From a checkpoint of a small mixture-of-experts model trained on Wikipedia.
Experts: 6 experts in each of 13 layers, 1 pick a token.
Training: a variant of SOAP for the experts, 921M tokens, 14058 steps.
Below are experts of layer 3 (counted from 0) of a mixture-of-experts language model. Rows are named router (the router's row for the expert), down (a neuron's output weights, with its number) and show model dimensions 160-319. Each number is 128 + 24 x the weight over its row's rms, rounded and kept within 0 to 255. Numbers have three digits each.
Before each expert's rows: "comes before" lists some tokens at least twice as common just after its tokens as in all text. This comes from a sample of Wikipedia text that the model never trained on. Tokens count by the router's weight.

# expert 3
comes before: " ", "20", "19", " |", "1", "0"
router:152071154098114110157157151147123152112101136123141137157166127130126144106094130149171115131168144103123117148109076112108142131158156098116128103086109135147118124107131093117118152125157158123129174153162141115145150165107143101152113165114156147124137152135100139093161147150165146141096130150123129168112135139167143154105111135128073104129145177161103120153137173124133123105198149106107112162151102129106133139104174147188146126115097143132162159076109167144103123133130153
down0:160152098106145124141121098130147143125135140167130140099124122081157111112128130107146122077128113168127159171147078152129105152107078078089162142111107141142122151122134140171106093144176101162161106127132117133153103147111101106088134118119114109135147124149090108107105126181125102131085141130126132129156101116140160122140125142147084133114155106099165101102131168099106140142145101099125079125133146136136161117130143124168162120128078088148128157170146156140156095106111086
down1:176200134110120140095099127157112192159101135111130168108104107166146156100126085112137114135128130154116147143144156146120143097091146128115120113154122161157085163119093120116095158118120101142136131123103111116094119102168126100141134136123145154113190127115148097112118142093129101118122111129127144106113098138101125130165175169128117120127144099119162120099130140134117141072127126125171137139110138073102112170126125122093142167125134111136106140146111113135102162130130153
down2:136114110130116115136185126146118101144117166136086088170117130131127126175117133146168142094120152115114094113123118135173153125124111137111120106138132126100098099114116103150139108161150144103120149163131075167126152135098141117156114138132153135113131128102102147160149122153138142075100132116127115094159131109166115081156140119134091147131120116144090128108116134150125184120149106120133084158150101144153118169126111175113093117130133091112129084157150106106119105167121103
down3:138129104132106160128171143128098082092116156182126156134207116104156136172140106122066151131157134123114133090105133111127149104120128136110134154111127127098114151165133161122093109123135148170114146098133158086165094110143136148152111124109123133096139077127138113084099137177112136097133143114123136157173141082125139123127067171122112157094153147159115147100159159099139159130101148132172098074110126145134158138147090146123098100139147107121127097137140135163172176173137134
down4:173172104153165132103123136119144119137159134128095119106116173132139127123158140144110177106125127175138112110120122156104089128146125141148135153102177148127144075123161152145117103152089100178141118117081131176126102123138132105116122137151136115112144115171172172108152113145124116133160122135116116092124102083133152121107157113129113160090140121125099152133163124168122120127102112133146118099091109132120194115118126110132120157141136188152057160133140142091113091126127068
down5:151092119174130134167144147102163134135127153129171131127151138111150105150130117083122150144149122154153158112149121102133092146117138108081159177135156106135098156110139109145150126159152123133138126107146134119153105118149127139133144121109133126140157172100138142084103133093151143119129160114136086104137114115157118138139130132131144155153161137120112079126115134140143111123105132126201114106098109148113159168110149162118117095092169145147118152125157114104128114105136156
down6:172117155119153116134121128133133184095125159153141142123126117154153121148136122126141106155178133159148159119162130136103087115105150127117115132095157159165144142140107142121130149151150115135146125120108125143132126153164138175137120107140154118115124110194111093094115112161103131148147143126134149088129093120169135093178117177103138103154111112114130097063091138089130195113081108163108135131130114116130164154114127141134152116129140151148133142098085126062125170093120144
down7:153132105142123160100098126168077123144146122144172067159059128105100140143073171122098097140115135110141086129106083118135131123155132113075109132103118103131108184126124144125108144145145091132115138117136124163123143095131128156136151118122148161100121138125111128117089142117123134123108119143162097142139124140108097183115136137090124172113120128138156108109112102124127108128175151118120088164139167181114126127138148177116135140140154110125109133124144142114100082084145135
down8:125166141140123133116088120139117101153122126102166143128119113161132131109137112099149107129136137168166135151148074109074135093117146061095157147154150151103140137131166141169139115148124151119147167136104143139132124093115135128136165112110119135138124107146102116135097118156122110155133121133132153127108139144117117073104137113095146147100124083120096107089114136120126199144133119074111086141104122146090126153131148106144129175136096127112143150124148125103132109151133099
down9:113153115103093189137163150143105101134134107123096113109132095160090128099116089168101107112132103128155083080087136112137099110127124171122100106105064128116124131108160133094106114104124123128130151127132147116087139133130137092139134111111156126073155131103109154174129109133118143083100154149158142082145104110111121136135130130143179137159166129135134097120122106134095132115155118116154110160109150137148075124135107138070122082131185117114107133130144102106148128083108182
down10:113120125156106145112127150116149150151143109170099107112142128120155129158107156141115115090134129120164133139142127124144079154126106094115147116125147106111097102118136113127111111125139164127110083154120131111138070169190101133110137112146127185103137130183121141122143098171094128104168146165154106137123118124133141155165132135084137140118156120126121137121136142141153117095152115108145066147162151170125138137162134101117133146124117151122150105115142139121137148139085134
down11:129125153128122150140123143161118170135136131102135136122136166133092114130076152105151156149147110126108118073182097143150153125139149111104127127098093118100117110132130126119128083120117124119120118156166110127129130142117163107116108140094116131188126128095124138125166144133119133132121122100131089122144077144117126106133147141145085117140132161132149071066136140106114128112147130165099142177151135086135133142170145088094092174128163125101159101127129123151186141134120120
down12:149154104160126128120146132134113150130153157103104118089102132103171143157137129145129127121129124100130130143143145183098125115144146130153152092104129164117155094127132147124116089151069122168122169176091139079118165143172102155151139060096135118164118110121146150133124131142158137146143101138080115103117122171116123140139189139124147074165137147119156160139117133130113116104088160111108118140175097154103111170139135166082091106122120121123125111080128084135143094130170143
down13:113153135149156129136136135130111110149078128096119139097137068107099158137123122144125129092111119131122153127127112178165181158129108191142127127135148144161114144132166110092166144154128115135088097135092149158136142144107144120107154140143144118118175179139157170137108128135148143144116155128150138176149103105138167140095115150098127100133139142101090136123105150115165132101125086150108107155093110135166128096152083173131136155138207123105156138139137134135158120153122112
down14:096161133141120146114135097158116085153106139099122144125153081162081126105155122109132136168128126131110115107148113164114145134136086098175115133115112155178109106178106170129096126119149116147097130123126124177150129093151096110104110142152123138107101123161158115186092119108107124141082112135107111161140083154147109129130084111133102132133196141131178142085145109125104140123150099106148119129103122141144149095147114124108127139116148129122112121098143163113087091173073153
down15:151115140101094136119170149125112108142154065129085111075121144095117099160123108099118129123156120153133135139178126151128107135105114133194132117133109145158129149134126096166124146145181116160132130172106138125139128080115129133160127182138115138147156161108157127124161140105102103096181145124136128146121146115181102152076093125121105113099106199138125136143143102142130175122097141140099134187132123135110140153144104135129125114143120117161087100108180149096172098164128116
down16:150164118096138166105144118105117151143140157123131108146128123133113109142134130126162152106143169151090163113095137144092145134124123125111063181130097164146162152074145164111123101116126135132120123114096100144099137135117135147166131120147124128157145113131116104131113140140124133176150144113093119068152117113148137119161116184092092104161141130105110125164122139157103103114081142139087120123096106107135134140111117125098124110186101128123103111134152145124142136181138131
down17:138129115117138138110114135127115113126127156114092118122083142102152122123163121118096105116148136149134126104138139121128106139167118071104138112162133115113153151061096108107135154137120110079165132128129134123098161097136139096138146145126123120124155132124156175156143127101174138145122134094114163163097131188147115102148141135135119151147124104145131117156115163113117129162119108124112141165116106163076161095127089126146134148139164063151090152136064149137174097160084114
down18:133124117147112100099112111111160106117141148130109131179156135111137083107136144145141074131147134112152128100085110160105134122136155092122107128134127137095141179186140136121105099095169116139144131094143181102098145111087150112154139126094145083114120116113138139154133072173104110143125106114149131137143128129181157112129151134117127135178149172144106091111135127098142128133143149108143134121125097118137118150153091124143134113109141133145112090135145179105103118133128138
down19:163089159135140151146136103093141129121154122134113151197104105092096114117136095142109092162143086145146109132116159159172128105122104116120144089121113083180143174109145128082156191164101120108128106141148095131143103131136167099139115118141133155146132147111152108086132129105111145112132113149148118140123118133110158132124145138092113156157130163122151133173099114138164135148079191137141108167075136088164130130122140127111138133116106128077114115076113124120137124111165111
down20:171096137155097161125129122127080126160156129110121154124170139128096111132144117152158155159142117176125126128131136089157169162160104092135132075127090081130116097112147100114120105140144138099158104129096111117100114182099120135127127152140139100100133092137150181127150101123136105117141123126140163104100113131113105104117153072118153119118162198127130137129152136102138127109181127101114153145110114133095118162133115134097089135166141108165134156112144154122118101151134125
down21:092127120141121121129112149141158135103134162121103116132138128147134149106119094124157130169158100091115154101130165095154059162134103144123146154100114148157130123036131163118106094111111131124149148080080156107121109108152138133148147108144138140136118138138113134106128124135123134123133137140157097122150123112089118141099125159182095125111123143122122110097152077132075112138130128142106123124115095119108135079137112144106121142096129123125161130128157133145140138117080130
down22:142137115117098121156107118150111099145103138135185115139128122133129134158131104168133135117139111120150127146112133110077109117140147168149143123118113151083140122123131148115181115150182098137108134171122147162180114132121117168120144178157107119099132108101114121097149107101121122147152138080146111155143116154124106126143143129149144123158090151135127125154139154137154125092142146127114139129109113150135109085125132075136095164135160093127113092159122139133159166128174112
down23:142147158149136181124082151122170126139144145120090096152160082114133119167154147155115159123183140121137126079117107102141153130109107113132077125158106123154145142089159111133160117134120114132092112153114106139110123151046106116160133139138142143161133158167166085151135109135123186130113108133091122164120096085111140132127147144140099088099097107127125163112160115149133131136111102171112099128152116119144128131159160106101104135128150113121151125098144097142129148103165122
down24:128139138137084092076125112149145152128080123143149118127157137126120133105115181111149079145102170139163116112116161134159101110124134157138160109094134137157189152110123109116093104142120127088147157133123133140090124133115111109121138108162108130162145157143145116150083111120117131144159156114094141158139105177122162148133109168116138098136154138114148129125124120129189101166174139090117127103072157124151112169114141102124110089098127149111147182121113128086141126138144117
down25:145131087152164147149140093115116142095112124100104131112122121135113146130127123127090123138137131110113137107132122127110159084143159175096137123135141114147123097160173137108129089132165168121116149151169138094158155145075151103144088099132124114121126120126102122088150148170122138140138159142143098162119124124104141093115155144125083167123147114125142139130123131125097167104135140141120129122151148144140095100117124118152110114112116113127086184117091151081154156136147156
down26:168096105118130151125129111165092154111135120116080101144114100148118124180121153098130087140125132142101119113123140153165122153165156096085131129108135135160135149118167073103139142138163153093113152133113115143126100142084146134167145148104123142123160121127106133141137099122126101131083095134206099093126144182129149096117086091125144073119122126139131146109125117124130162113133173123129134140099086135163136123086159146149108095139131115132099086154135150128143122136096147
down27:155091170146127133089153080073184123096123126132136136174131148119159153115118135183106142128101123165147143163102135111127113141142133135138100160097081123150122105079104101150147118126114109119176126087142103117134119116121149163107188109087133176109168118125113152102110135131101148146102120123122092141141143130108098116128130126148147170118124100136124167091097132095128137125138077132182118123106090160103124125148116149152112136159073149158130128125100146138150141101149181
down28:137105074143171120134113119159127133162121139132140089091177119132128098160147151109167081154122177182113111076133132176117134105163139137072109132141134092096119143098131125122114155131131142142145123131123172178089114132129143084137092152115138168103120130123133150160129114139111127108152114105140061147082117165086152138133107165103130160138152141097132125087133081111166116113117135119119113109160119164126151139115107106111134143080132109132088169104106122146150143118100150
down29:123157148124115142138154124143162118145130116100115124103116101116122095131178140164108144155126160171110129127111117113105088165135149101154164113113107195169061107120122117148112123132103150134111133152152166138140154151123147143142138150134118123155161103144116109093100133126107120108095091101124114097124124106123133152127103062142151186169123103121104124085104136078109154131134148164153120156115131173094173141133093142155126149138148117104142113166158092125106125180135159
down30:149093130102164126188137144128151144127150093129110159133112139125147087153106165146145131112154112126101158188126177122120109135095167145160111114101143162087111135142148131116131123112117157124161133125098133141136178119111142132124116135157114155127125152090153097127120179156158164111116145134191103149118115111158091160145130151096118152114141131160071146097130142155135139111175188153138135142122164110146093123123097064151111130133115096139122120093152147179129130110120142
down31:112136101127098184131131122155150122168129166157114092082161156121140095131131089176105131123097152112099150114117157148154095116148145125143146165133140129136138123107103117159136130110142148188099128142152138127145131122103133130109096145106107058132103100125126122142104129120124163139129159094096092111141154097160168134107147113094147128088155120150142198112150155099135166115129131137119112074128145151123138111104101139146141111131113160101150139176104117108111142142131117
down32:161143135109152157145142118167169141123116090137127159146145157148124114138139113090154118132109110123118160121114113095089126139150113105093131115134131121106124158119125111142120136172143143124142142161134099116149100141118107114163127090110165128132172125140131141116115139105160151113103078148138147121099097113158097116101179137156104110125183146120119067168091144089152109141131107193125122122116152077118139151182121151169136109154151132112126071120129100160131107158118107
down33:128149112119097108122110128125111074117157124193130131093108126121139107152176138104129161116096112110125147138131101129127168106145131128124086103131133089141127140123195158134133132100129128135125120110127153138142181095125157145157155158150109139111145158165109124136155105146129106132108132096161131125130092141093148091116105141137114185129130077085120134091164113106156123144163107104123125120117186120132088116109096145109118083132080096115127080112164161147141144123129158
down34:093144138075125122092160147140124119104177122103147135105129124104130122141115155119138146177089098121143165144151092135137170138107149125165123112158150109090168123139109140127127101126142119150121097132157100095086133120137099124126155134126142138132095106081131141150132127158142108104168113101113140132151103096164115109103110119158132169141155123128135137096089102129126112074147114122180112135142164113117134117113122146143152103131099166085100114154111117125106131135124092
down35:116109146151083142124140105102114074140128078116148123160103186110147144128133090142099119085130181093137110152137145143149115133090118146144139145077125104139108073134131113125137094135114110159118154142086175149110105128152133105132097145100142119135080124159138155116121155122074136123151121100131143143165141144117136121136160120131121124109112100156144148146061105112108124142110136158125118130116174116158131111127098097136110142142093117164112153141137165158107164118148104
down36:127133144114108149165128123123146109161140120151147097113097164106098143141130132145112151144099117103116148139155123093140132161084144145142115218162096084133080082156130144116107101123113097178093142102121117137109110104129109157137108130140146108147082091137158122103132114093118145132098141137101117115100084138148138135138122129122121116191105117108143141123130128118112083139119102104123129126141209108106167141157153172141087135183074116116119174109126151106112119131139123
down37:112139133135143179078116185137136152106110096143137113121142176146093162092180122088090158124138170167110126141102139146124088140122142095165135130103118154118105138188123108122141082117145137167115110112133121131092106118093126099102184105144116107116125112121133081123092116115121136159136179130136124127143113115153151129124148148165106110103146084146157125110111129178100156104102134088154109133102127141116132119080089127175119144110124128116124144077102101146128149166102127
down38:153152114112147122134165145128142106115170113125141187106142137126139147121129161133102142119105075142094114170132129127107131105095140105131116148085118100108149122146150111155139087101126174117129116087081101122151144147095160109121090121101113114129126119134090096117123127129129114175131175124095131153166111127147125135154111141095145085131159107097127105104113120135147136123169148129163087113110136088155121126135105171198092171150109079112096108143154125096140105087126139
down39:097139168082133178121103114091097149137101176104180126123129116133125096106182109107153122198110139105144107120126136167135113109109127158119137074129123148135129153145130116108162142135098175113177133148112152095127099113146161119141155137172125128123113111093133146096117174094161091119122133111100128129129136116131143107138134109077088119111165117126152152157129141134113108123123110123119127140159079125145133101120095144145138176098076176083118133113138163136150142115075131
down40:123180083139113134102123125131116139115118121120103112153130092126118120162087119114100113132113108086134093146127160120108144148146126175117185111161115119115131175103137108093111143146118132137118154152139100112086115103125179105095090116159101141108108162122129101138108142153133125148131143126140124144108129201143110132119158122080124133120125126136154124146173117120133088142149144139069154142133150141121102132127138125132103123132117126131119102114174154129123127118161105
down41:144130154112077120111112141152087114137119140146149113174145119106097103121137126167095145163109127121139117143081123158166157140088143130126127117121102148125118152112130087149125111156104140088099127145125088137167122131117100135151105105125148101145089164123155174099142131113127092138121153140076117136092134139139110163164130116140138121132160091112167144114158159166144189126109122108105169093127108152127134154129129127135164157136155143123143109112131108064129148154127093
down42:107123145160131123150119125158093114135115086142139110152119119125141140144178079130117117113137126120111142125134125088154116132205085183133171135130148153135145095181191152125111135096107114139097173146137150125096112136137126130114108121127125144177124126158087068074153105094147172134150114117119150116126137148173118123113104147109133105123121119125124107145137126157136114161099135098120122139103146108143150123156135192069199136116149070107097122110139138147148135131141111
down43:142137156189116131124128101112109088093154165092125109142163142115162167107103133145108117104153132140102150147125118139160138106113135116147130086118094136164157094146146140172123117146120143122140149122148138144130133104089182079123114137130139161141107147142140117119148126117076086117158150112128117158111102123140141179125144164112127126073164099134095105099083101137170132134130111124117110098161125126131184115109114192193126130116103104109126111055165139138059091140086163
down44:089160125172119128126139131139145163127151131121153127119132152087120149125119159108070141135146144129077168120130120145142124161152117132136128124092122102109140127122119139102107141120148086106137108121131120118142144152139141172169143135138130161121142120113126110106111142119122166103102113133107107104110092116132147096122112149105095097036104229154172101098155147121142148052151141134126108138135098130097104160148129112154129137116113100085127144107119136141103153091150093
down45:174136161152124159108144122118081096140116122123114153104082128147138123107161109107101165107143141105129106124150105095137166146106148140145105111127060099109124104114112070150073139140125127074111063166098107136105121150156109129103125169128134122093107141090100128134148104116165113099177147109086106068127156144129107120117142111119143152113128092109126154134131121155187112108171103148137151157126114087129142155165129153151124136129120122115132130115125111108152150138099141
down46:153103123154098149111114134113094114118108082113124169109138127162169126117114128160117144154144148151148145143153150123094126139148116147118140091160123117122099152103118139148109140125176147125141115160109143107148151145140109143149134130140095089112117141096150201115180130140156156165127103144168111112114142118110137158168130125096100144111141162136137161118114133127147131141171170115124160130119131133168099152123135131145141161147138114162117118084112109138152098105121112
down47:152087182146149143112112101126069126140131132085114119111107154152080091138130096104100108103102129168093117137171102124131087161137091138124165086124158121149144134098204109125120146125124126161124118116123105139144140136140144137152148125086088157082129127129123123145076109148153144107173096142100125129096154092094114144134092100134113144087145096147131110127120153130122101128116092079147120139119146146105135162147171119121124126150105111144135133149117133154125115120138156
down48:153175188090139158110098122152124110161089122141136179149151144165114168139138143124118082135103160162088129156069136115106177080119130109142099147113120128124154159147167121169141111120133101119150110125118179104150135062107147134154114149133111173183145116144142162160113148123129135178140135110113124150140108140147161123143125146126088109117126059124139098127133136137145100161112188146118124137127144116142100152121093146133131145166150113101146129093063184134135145098143126
down49:174141099155123112141116164061096157098134044102166148106184135147110101136113148113158148109114100125132185130145134107134125163132158142151130114138081124115130113105092141148145127104089103119117160122125103156114146163132106186151131129106138107116127113140156133136098145158159153129134097080146118135089113114135127172130132141154133162104137144102149072092141130109119113128156162147120130140127123141157134149122131130172120132180130096169140130141139141156145095159111130
down50:141184152105149133115085161120112174138101115156123122118098142123122139143124165151113127112142160115094136149138126085195123129107103118133119153138150128122110157107134144147115097122124126105124144096143141136163103115109150150133140134176124159098089156151079146119154137147142120117115142123142141107101081121139165146106079084125121111094134117116124153142061148136145136121087124096125180122106142139137112115131118122100130094133104126153121178102095113136127137158189154
down51:113128133102121098125141143081144157127159102135127154117135107148139155139109154154153181094124119121149104149137097119122141128097141107149164159116132141133147168136103106143089138141109121159130095111118083123118133120118127133152136098134142135123124133144117113139070129149110144126138106173088146139145116118105174079144132106123122110179123140149104128129172128143109128125147109149142150106144159124121122146132166143091123149128140096137111121144147115130126135089110134
down52:163138151148102149113147097124130175151129077137144123116165159110148099114117124139134147122103138137146112096136104121106108079081157110108165127112125138136146135119141157123135106066151131109135127162155166122136154116114110118155117152136128127119125133118147143113115138075101113138123169124116189113121136139083075117103109147106131072125121143123161142105126105146100138164097097118117089138134148100132132121124160155138094141100082123133156113146094053105102130130117085
down53:096131121109127112102145141074099166093128151146092125116127148146119122138137106154104103156156067124120142151134101150111119119109134130160156159149157144112119144150157123119113123132164144118153119166115121105094152150142140154100153121096123102122116136162114134092100165126130167150150127112108120092107126153122101129113137100116132114142110139109122136117156091150088133139132121129145140170152181123095104096149109104119145110149107097131114121095170127085103126176100128
down54:125133085163118129114149158103120120130095164139100109107123131156167121124147119154137137155109118148148106138104175119107127082112120131106103076117111101120123133112124077134120119147112138168141120121078091099094164117104110173110173152080107146121115086139118114117136097131116113160129131111114144139133154115110104172148133133147121095127127116138182152143074152142152157136086110151075133176129146121165167072140162101111090125115087131102138126127138120131135126141122144
down55:089131148083141116089087177128111135152161144122120139129124138132163080110159129115138126126132154125106128163096162101086126117151126121098151101128101138130136128126091118106149102111144088131118131141132163109143152088135148151134122092165119129145171150168103125183079133165123129098128151156130159136123128149114141101119142106102131145140141142133170146176192122137127130165107154113128105155152125148155113108107139114146145143163108145172123173128082093168108121118084123
down56:117144176122099090118113085155142117134118145118122108126166164120085100124144148135118117139184127142116122072130109131161136130128156162147103125142119163112176143101121151136120154117086118152138126125144124144110157122133154146118132163101088169112117115111133122168157164132118091082158139123124141157106108116138100155125136156137148156141086126102180109148168133158099100135130125129123113118140169132118126100135108130125136149161083092095145107133119118083178126126106137
down57:122090171129194161135164096121133109130118138130121148136136102125142093103121118106095125104118154123094116127149122117163077092109107121114066127155134138158147135136127125125148125114133081125175105162145137143112142138125144084134109166117098128165171138172105103151098151111154093195159128113122128136110118094092128082087091156136123141158119107070122152157151146140114129163113149088147114138100156116139107138150140131126125176138136103123182111137115106109147127103153154
down58:126101100145130112118161140133111130120158123147125108170160124106143107095125136125117120120071130157126133143132108106104162134139155148151146128198156135121122130133133120129110092166173148102148117126130113108118089063159150106124155146125106170089133115151135126116147180103085123089117118153097137094104094127132146133131119156109131119107116116139092128137114090135109138108136167112049132139129157120135105101147155153094136133101108115117091149117141124101136117082141153
down59:149146093166109185147148131157147100146121125115096091078146135145114148132125097132134131135109062115153110132124122122160121095157094111112113100129096083162147132144106106126086147159159190157175150126165118168150113126155140135120152182119116139130153200110136124145066139099117124134107107128134121122133108142103160105129110091155138136118170115144125138148163173104108099139140158126117121124082138156100144143122162110151119112156089168115137118146137123143136120101124113
down60:155106098135130172096119134156133148122114075147093130094080121132135138145115142139126131138126094161117097117123155139146093087114076119102117091192138114141119153071155103175119182102180133145076133116112092115144162107122185087125121130118136121113119120112121132141117137099127124105118111124108102122130143115101116136099124160086085118166144111140159129121097159122133083165128123120119143105124142125122141157163100151088107158109109122118134142096131141110147139151119107
down61:154120161145137153108135123101128114118160125119139153108134121124185139149120137143118100113068120128097138125129122109105142152122134143135098148130091149132163158137094122118136140126201139116142116133178118148127080126158066121120151166138102134121125125110128126114174138150113102127081095111149104124137135133102088160129131124144097129137124166144097121101120143167134200127132146163142118117071155178116123119096152131141157123119137102087116081120129126136099081163097117
down62:138170130140110060129103136115111128164108091096113115130114103118117145132088105127129114079122144133162134144150083149140103123114156092168101128131138177101159145126115184116096088171163153125130159110107151083182151120159100129133141178111126126151138128154157136118104096080114123129135123101130155149188104113103107161100130094121114132123106101118147114125100083127107120127127172149132117075114141086172157148147140106082111160121100128134149149073126141137109117111136134
down63:105141138072143159129100087130119099126123149093088108103126160094162135151114069097160097148083113167167121092103147104176127131089144131103135120135105130134155092133064099113122176148110135120117097124136110115135089135114125131108120112145136144125177122097120130135127113143111111188141130113134119127156153158113140145147139129159131093154124081134127126129140150131110136123125114133169109129140120151167104134142084098100115140129150175125144111099148170082114101134101127
down64:088131110119108115132129147145100153142152090119095134140124158159105118121163126140097143129134135193116152137131124123117115157067120145139163136121150127140127140119084133099131119089140088139131133129116142163127115107111106147079107142113131084150078131095156104145129110164171113141117114137151151134184096146109124086101137142124141137140127145124129161115126114137129080116138147151146123105106168117119142114153101111090144143144134120129126128142181167138100144128109123
down65:155157147092114113107129118156110119109132123173132164113165121107152099097120118076126109134152151113117119149150146125153100117123103149089113129096175110090128167126110174136138134087120168181128113122113090131141101078143139133134153154096124131107120115122101093170154111124116162090104090162127115140125142110106140137130078090185109120112145155158149149152136112133102174115154165116125086108162135131143161121122095134157149116139145109128104154129149075145133143150112131
down66:138121100124096095123097128141118127120122155111154144122121174103133109075140132126130120156138149104104140101141132106142106116105144139137136146134137077091128120134132136143133153123115158115129111096161115097093099123085097127132141162138106111092095105149126129122159148102126158125086106139125132151121141119088112117117141118139122160158109144141106125155151140146125151171126142138116122150136102094110114115120110077126142118119139139146068089182141123118145119102138106
down67:159142117113128134151104157186130140143148123111063120149139115110169139114119106128131123148120133124178148109167142138170149135073130116104114135163116159089159137167119133148100160147155087139121086155166130134145146183091129126158175125085131084147128095114107132123059075147131051115126175130125144172146103100119127142141141121107108106137104144168093140130108126100145122124149096110137149133137159121113109145142150147142155152172121120116122123149160120122124121106125154
down68:103165150107126189138087168173120116152132136138127143125132146135094156131126108145116193099121147120105190176130103102129128172096138144143124132126128115121162134119105113110090130152151113158116139100132167118179124137153103115119126145142127129133140118156151100122168136118156124140124105102072106132161135117079122123143123149126146098123140154134131140135131096146155114100123136175132105084117113095158133157110120109119109102155157121121117155146159131119115106094155109
down69:146115095151104107127144106154134121142146131117148128125168108131129104131110113127153137108137149140091110141095130158136141069127135109114134129117097100116116110099153124148097111107115174144137138130086175131098119142142120147122148164095114107140143155112123106128121135132119138104104117131167125093092143105138091123118127130145162130113141093094125132150144088133143076133125136142146115101108125097126096145095107115115150131116121126155150152091147115152145154156165176
down70:080137148123156088131139200133106147110118133115125109125095090111073122115120156124132088157140115121104131112143148153152108164152143168110147126169114109097091152169141125097154151124131108161141106083102064103130104118129110105147170151158178156110128107093145109145096143131130116121117118148071108165164104157142112144135110077152092096126122125082156122165093161118155114113095138087120124111120167119118104139090108143094163168121114128118106116073144137120108133167116175
down71:143156143154151170193128101119136148127125122143145135108120171138145099137128138090101117156147120095116131165133130097133093125175162152177125142105128148155114130117159083130125126108081096158140124139109097151147149169168080139094091090112154127107140126089142143125118125155097123093143168119108112162141120110142146173105142148144123140129145175144148135155123096143111113097157113137083089119085134131178132173145136104105095112156138108151115099128143137168150114114136137
down72:124125136100113166143113135132113092123154114120094147125136117149160124124131151149144157134122136155112176176091122112147123084145139118091115138110110140191119148108138113121155135155108166169128129108130139133101173161154111133117099096175146121132160150104173136107123110155111113156166141120151140117169112099141130134090116148108102149153140164134157169181146129120107155133124184124123143126145103108108147127113123136151125143171120185131132120119164093153156127140130095
down73:147125093134158153136137171148150111105131171113095135140148141110159117092170118121153129106129118105133105088136161147131122147145106104118150135118154164110118108098120123106132105109154128136117161116104156133154118132133108140100108120155148109170104088114130076163103140152142144129126121115119171127125110146114132152152097152130116114119160130150120091103116124142135098178064130114143128114140059096120193137108127129135093117108165076199127155163132179133098121084121114
down74:099148117138135134130174089112149135088148123159126118138116144112120182120155117129098126143119101125115155133119144097154147112147117142129092139154123083130097118133097109087107110155118162131143173139123060113109101120141135109131166158136138149125138096119098131165132164178128152134144162135104120122087150104087155141167148128152071169132170123146112135159160150110113139145141112159153107094097133140169180093107161109136073124095107095113101130118155156117106155110146096
down75:163149119127112110117093136108148154144111083128151131107116127116099169102132131093128103126134113176088128107154117103055093102122126085154155164157158110099140168123101120101144084143133120115107104135105059161142130153107122175105063119119108100155110103175134111091094131113113143149129159129149118154153177115125116159094152131119102112110093102129129137136145153160114154112134147135155088097120161121142155109134136158128127117122126130112102132087136113138128139136145158
down76:113099117078159118147116126107144156164108118123127126116141161154135179104103131134164137165131143156120115131106141093145121111110114169101147125145112122127083066125046134171065111139116148151109131157152137088118166116122128166147116099138109089112121101153140146118146114098126123116122071106126141148167127135101091151143089177133146075113114130128163117125184121117132111123114108105080151091141119167078168130098110120147148198103116123134126112107098170149129136144124139
down77:165111159108126105153159133104154156150165107110103159136109109137146092097099156118162151104098102088171117090127144095172112145151090110101162117123134094137156120137102146137163097138142139139088151122154134144131145111140067138105147099121142152099156166177095136113143123147119116128115133171111113122078132107081105126084124168151147152078141121112109165155078174168134120159117089109111167134120160128111135159149145153114118110133130180103106163155165141151116147113133128
down78:134137116163107128115108141139139099129136131122099103088093150139158152198104131166121126155086154120090115209120109167074127106093092101129139150141105149122156124089118124140179125099141130103139119101158130086116111119142112120137137136165130149102119071192124148138120170130124113142172134178130120138107129113118122128143077126132095122138117136137133129108139160113110120137139122152117135146132110119136156102099103097122123131139097119086106086100110138155134151106145125
down79:144110126125142126124116104130103124143155139135096133117121110161135118120167090142088108137114136125146134123116111108113115169107117120137120117110137101171111104156106102138130148103123125131115126102149100190130114118080129131131132135101153172165115118129127159126113121160133178132139092082150146110101120130153110142110098152123144131139140112115111110136140115144127108103136198137091107075152109169129102182109122142184115134117125173192123077177112150114141148140115096
down80:134135141127153138100151114153126125047119087151125124137147132135120119142157107109136153141140194133105142126114116121104070134150093091114114123092139116145128119170132137132133144122144134170118125102171094126115147101138120117152108194157145115151137128162167128112172078126126136130157128069142120125169130132157100125123147142166099141140159145125154112082136128107121123106176129124119117150124114104130120166077139150135141163127154107151105115125085106100106104156122135
down81:141131144096184138120137135110130137183132127142136133119151136125101173150164132053128106101088111116110114140135114161115129101152108102150174145105145142151119140129149116134126114118103097114130127146120133162131130185121149127158141145096170121143150137131106089127095053097101122117105148127107126173107151126112126144115131126186127203116116112124130123133105120136188132122116094135150148056093147143137160131106144159109127146180137128121122144144096098136134120099153162
down82:109142120089145168134084098141109140139154137139104130141128121130164127142117110113128105108096131153116124150156168115103154116104086150142128099168127107114122148107101102127166101150123131140157136153104133100096127119130153113171163129154110099131118127116110156125154119120164137094120120085086153104182134136105107129129115118103125115117127161135117166135110138181081146138128103183149120158093144152153153131122110103137136102175108110140124150154101117133125111158112172
down83:116145137159133125118091128116105148107197144113111111124108162131087120068118156106099102091167159126129148084118104147126133159130135123134142127117132110098134140168123141114157109180129076127142147095144123123156109127148138126127124121167121102139105150133118151151101159134147101095130114143159112136185147087153173117137133160150157153118141125186106149133122156158134114120124130168114133137133090129113142151127116157140148128140149094117106151086094167136075144132126113
down84:123112137127112132126112098116110103100152139139147103101166107124083146167133174153139149125122141124119109100114150129122135113104114155109160153129109110147114140105087113121157114124103111122141136140091104116149125161108100105185128098116106107152140128084149159098110097106152141149113110103111091133153110096130161099147123123120125112151143136083092135174118092121138116122127057102174089094147156113088157168124137131171100134127103135102127121105120170099136157071138149
down85:159146096095147154108132113138136134112130110137145123181154148115096088156122136087116097113111093100126155130140160140133140104124116123163130129124112130152143138160133124139134161149094148116146136132093144106130139120118091190159161119093142109140142105147119080117067159134200139115106127112136130161147115106109119154139141150113107129134106134130086093151091167124098149156105175130153114120128125097104139129103123135139130088126158154163124143087139117136127110119123126
down86:161108115169130152141141165099164112125080125107128197120081131168163148132083174090127132115063085147111154084147113113110128158126115117121071125127092126137138120138134135092114153154122170119146150125112146183155107114093126138084173134127147171135149117105157159124156107124150133127090101121142126122138139147135118129121130120111135130137137130135096137080142104154152121115172082140141145095105128151134113098146122197127145142161164095148096143107118119086144143100119131